{
  "n_experts": 32,
  "d_expert": 224,
  "normalize_top_k": false,
  "balance_loss": 0.00254,
  "norm_eps": 1e-05,
  "tie_embeddings": false,
  "beta1": 0.95
}
Below are experts of layer 4 (counted from 0) of a mixture-of-experts language model. Rows are named gate (a neuron's input weights, with its number), up (a neuron's input weights, with its number) and show model dimensions 96-191. Each number is 200 + 20 x the weight over its row's rms, rounded and kept within 0 to 999.
Before each expert's rows: "gets" lists some tokens that make up at least twice as much of what it gets as of all text. This comes from a sample of Wikipedia text that the model never trained on. Tokens count by the router's weight.

# expert 4
gets: ", ", "; ", "(", "), ", "\" ", "\", "
gate0,230,220,153,212,218,198,212,221,207,210,202,182,186,180,201,166,173,173,195,186,199,193,231,186,198,215,190,182,192,190,209,189,196,219,202,183,220,220,177,220,205,213,181,149,177,179,210,207,164,220,207,193,193,208,172,208,193,230,231,238,222,220,180,199,229,178,189,194,168,186,185,178,209,207,209,185,194,203,216,215,213,240,227,217,197,180,183,189,227,201,181,209,168,202,228,184
up0,208,176,214,145,199,192,223,184,196,204,197,202,195,214,199,192,208,232,173,229,187,173,226,184,205,209,202,205,231,229,196,219,210,210,192,208,168,189,206,216,202,180,185,258,207,191,189,169,217,234,182,202,189,225,263,189,197,221,226,212,199,207,198,196,212,188,207,189,171,197,228,179,237,208,220,226,198,211,193,211,200,198,191,177,223,207,181,233,198,200,169,187,194,191,191,190

# expert 1
gets: "1", "0", "2", "3", "4", "7"
gate0,217,209,202,201,177,220,191,196,182,221,218,213,178,196,182,203,208,201,218,217,199,204,200,171,158,206,203,202,223,195,170,204,209,240,181,213,201,203,179,157,209,181,231,201,175,201,187,192,190,187,186,182,241,219,162,241,202,198,230,217,218,180,184,168,206,197,212,208,214,209,182,176,189,220,202,237,170,203,225,195,178,177,212,170,190,242,206,204,233,200,208,232,182,208,169,227
up0,202,177,194,203,214,224,214,228,213,183,213,183,203,209,219,186,200,197,182,171,192,185,200,253,179,205,192,182,158,176,228,181,183,197,199,220,196,189,208,240,198,199,185,212,224,226,223,201,213,200,221,211,192,213,234,175,225,186,184,206,216,245,191,203,176,223,214,199,200,170,204,187,215,197,229,192,218,195,184,183,226,220,208,223,221,197,177,197,195,221,191,208,226,179,207,186

# expert 31
gets: ".", " ", ",", "\n", "8", "3"
gate0,175,205,220,226,225,181,189,196,195,180,205,201,192,176,175,190,215,197,197,191,230,200,176,211,192,243,189,238,208,188,172,216,159,200,185,193,180,191,193,203,230,245,180,181,235,184,185,205,146,174,171,205,189,176,182,218,182,197,194,218,187,201,200,187,229,218,195,193,174,230,227,188,215,207,255,209,160,179,203,208,190,185,228,214,214,170,203,184,184,186,193,202,184,246,203,188
up0,226,189,175,221,187,180,176,209,220,190,205,208,219,197,180,182,201,193,186,212,192,207,192,185,216,198,220,176,214,176,183,199,211,192,180,177,215,182,204,184,204,250,195,229,193,229,203,194,221,213,216,205,197,203,179,173,218,196,202,208,204,192,203,156,198,218,213,182,180,204,191,196,217,217,165,181,189,228,207,186,213,195,194,176,221,226,218,231,210,236,179,257,192,175,200,190

# expert 9
gets: " ", ")", "0 ", "was ", "N", "P"
gate0,188,193,196,212,208,205,222,241,194,199,194,186,198,202,228,190,230,203,206,208,213,200,194,232,154,206,205,193,196,187,179,215,203,213,207,220,213,228,238,214,204,216,244,203,198,185,174,209,166,181,228,192,195,188,186,223,218,191,210,179,176,178,228,176,221,171,172,219,185,238,206,187,179,205,225,213,192,197,192,206,192,217,208,196,216,204,208,198,206,189,180,183,198,181,212,198
up0,193,210,204,191,180,186,207,177,232,181,205,244,214,202,199,213,178,193,192,172,190,225,203,205,180,217,194,234,167,179,172,206,220,155,204,208,180,196,184,180,227,220,184,198,163,225,205,191,192,214,208,169,193,222,215,208,205,202,213,204,157,172,216,176,192,187,185,229,207,228,189,176,240,180,197,192,196,220,186,211,213,180,181,199,201,207,222,204,188,214,192,164,177,211,207,213

# expert 24
gets: "|", ")", "\n", "— ", "be ", "% "
gate0,186,179,214,220,217,167,164,236,211,193,191,173,168,237,168,188,216,193,189,197,170,187,181,193,202,197,199,233,203,220,200,168,184,215,194,218,156,185,245,210,186,236,196,184,231,231,212,188,202,181,201,187,219,224,196,209,214,217,184,188,206,163,215,213,212,213,215,214,213,201,203,183,203,239,191,181,191,202,196,176,179,174,183,223,180,220,217,184,218,172,181,211,185,227,210,161
up0,218,190,174,226,188,212,187,201,181,208,194,174,181,223,208,195,206,200,209,198,191,164,160,212,160,178,179,165,201,191,186,173,198,207,233,195,174,235,185,215,220,215,197,223,245,176,177,204,221,208,210,223,202,207,207,202,181,164,194,227,205,206,196,234,225,216,201,211,181,222,220,194,195,216,181,194,226,235,219,192,176,153,202,253,209,215,191,216,198,190,174,223,184,209,206,173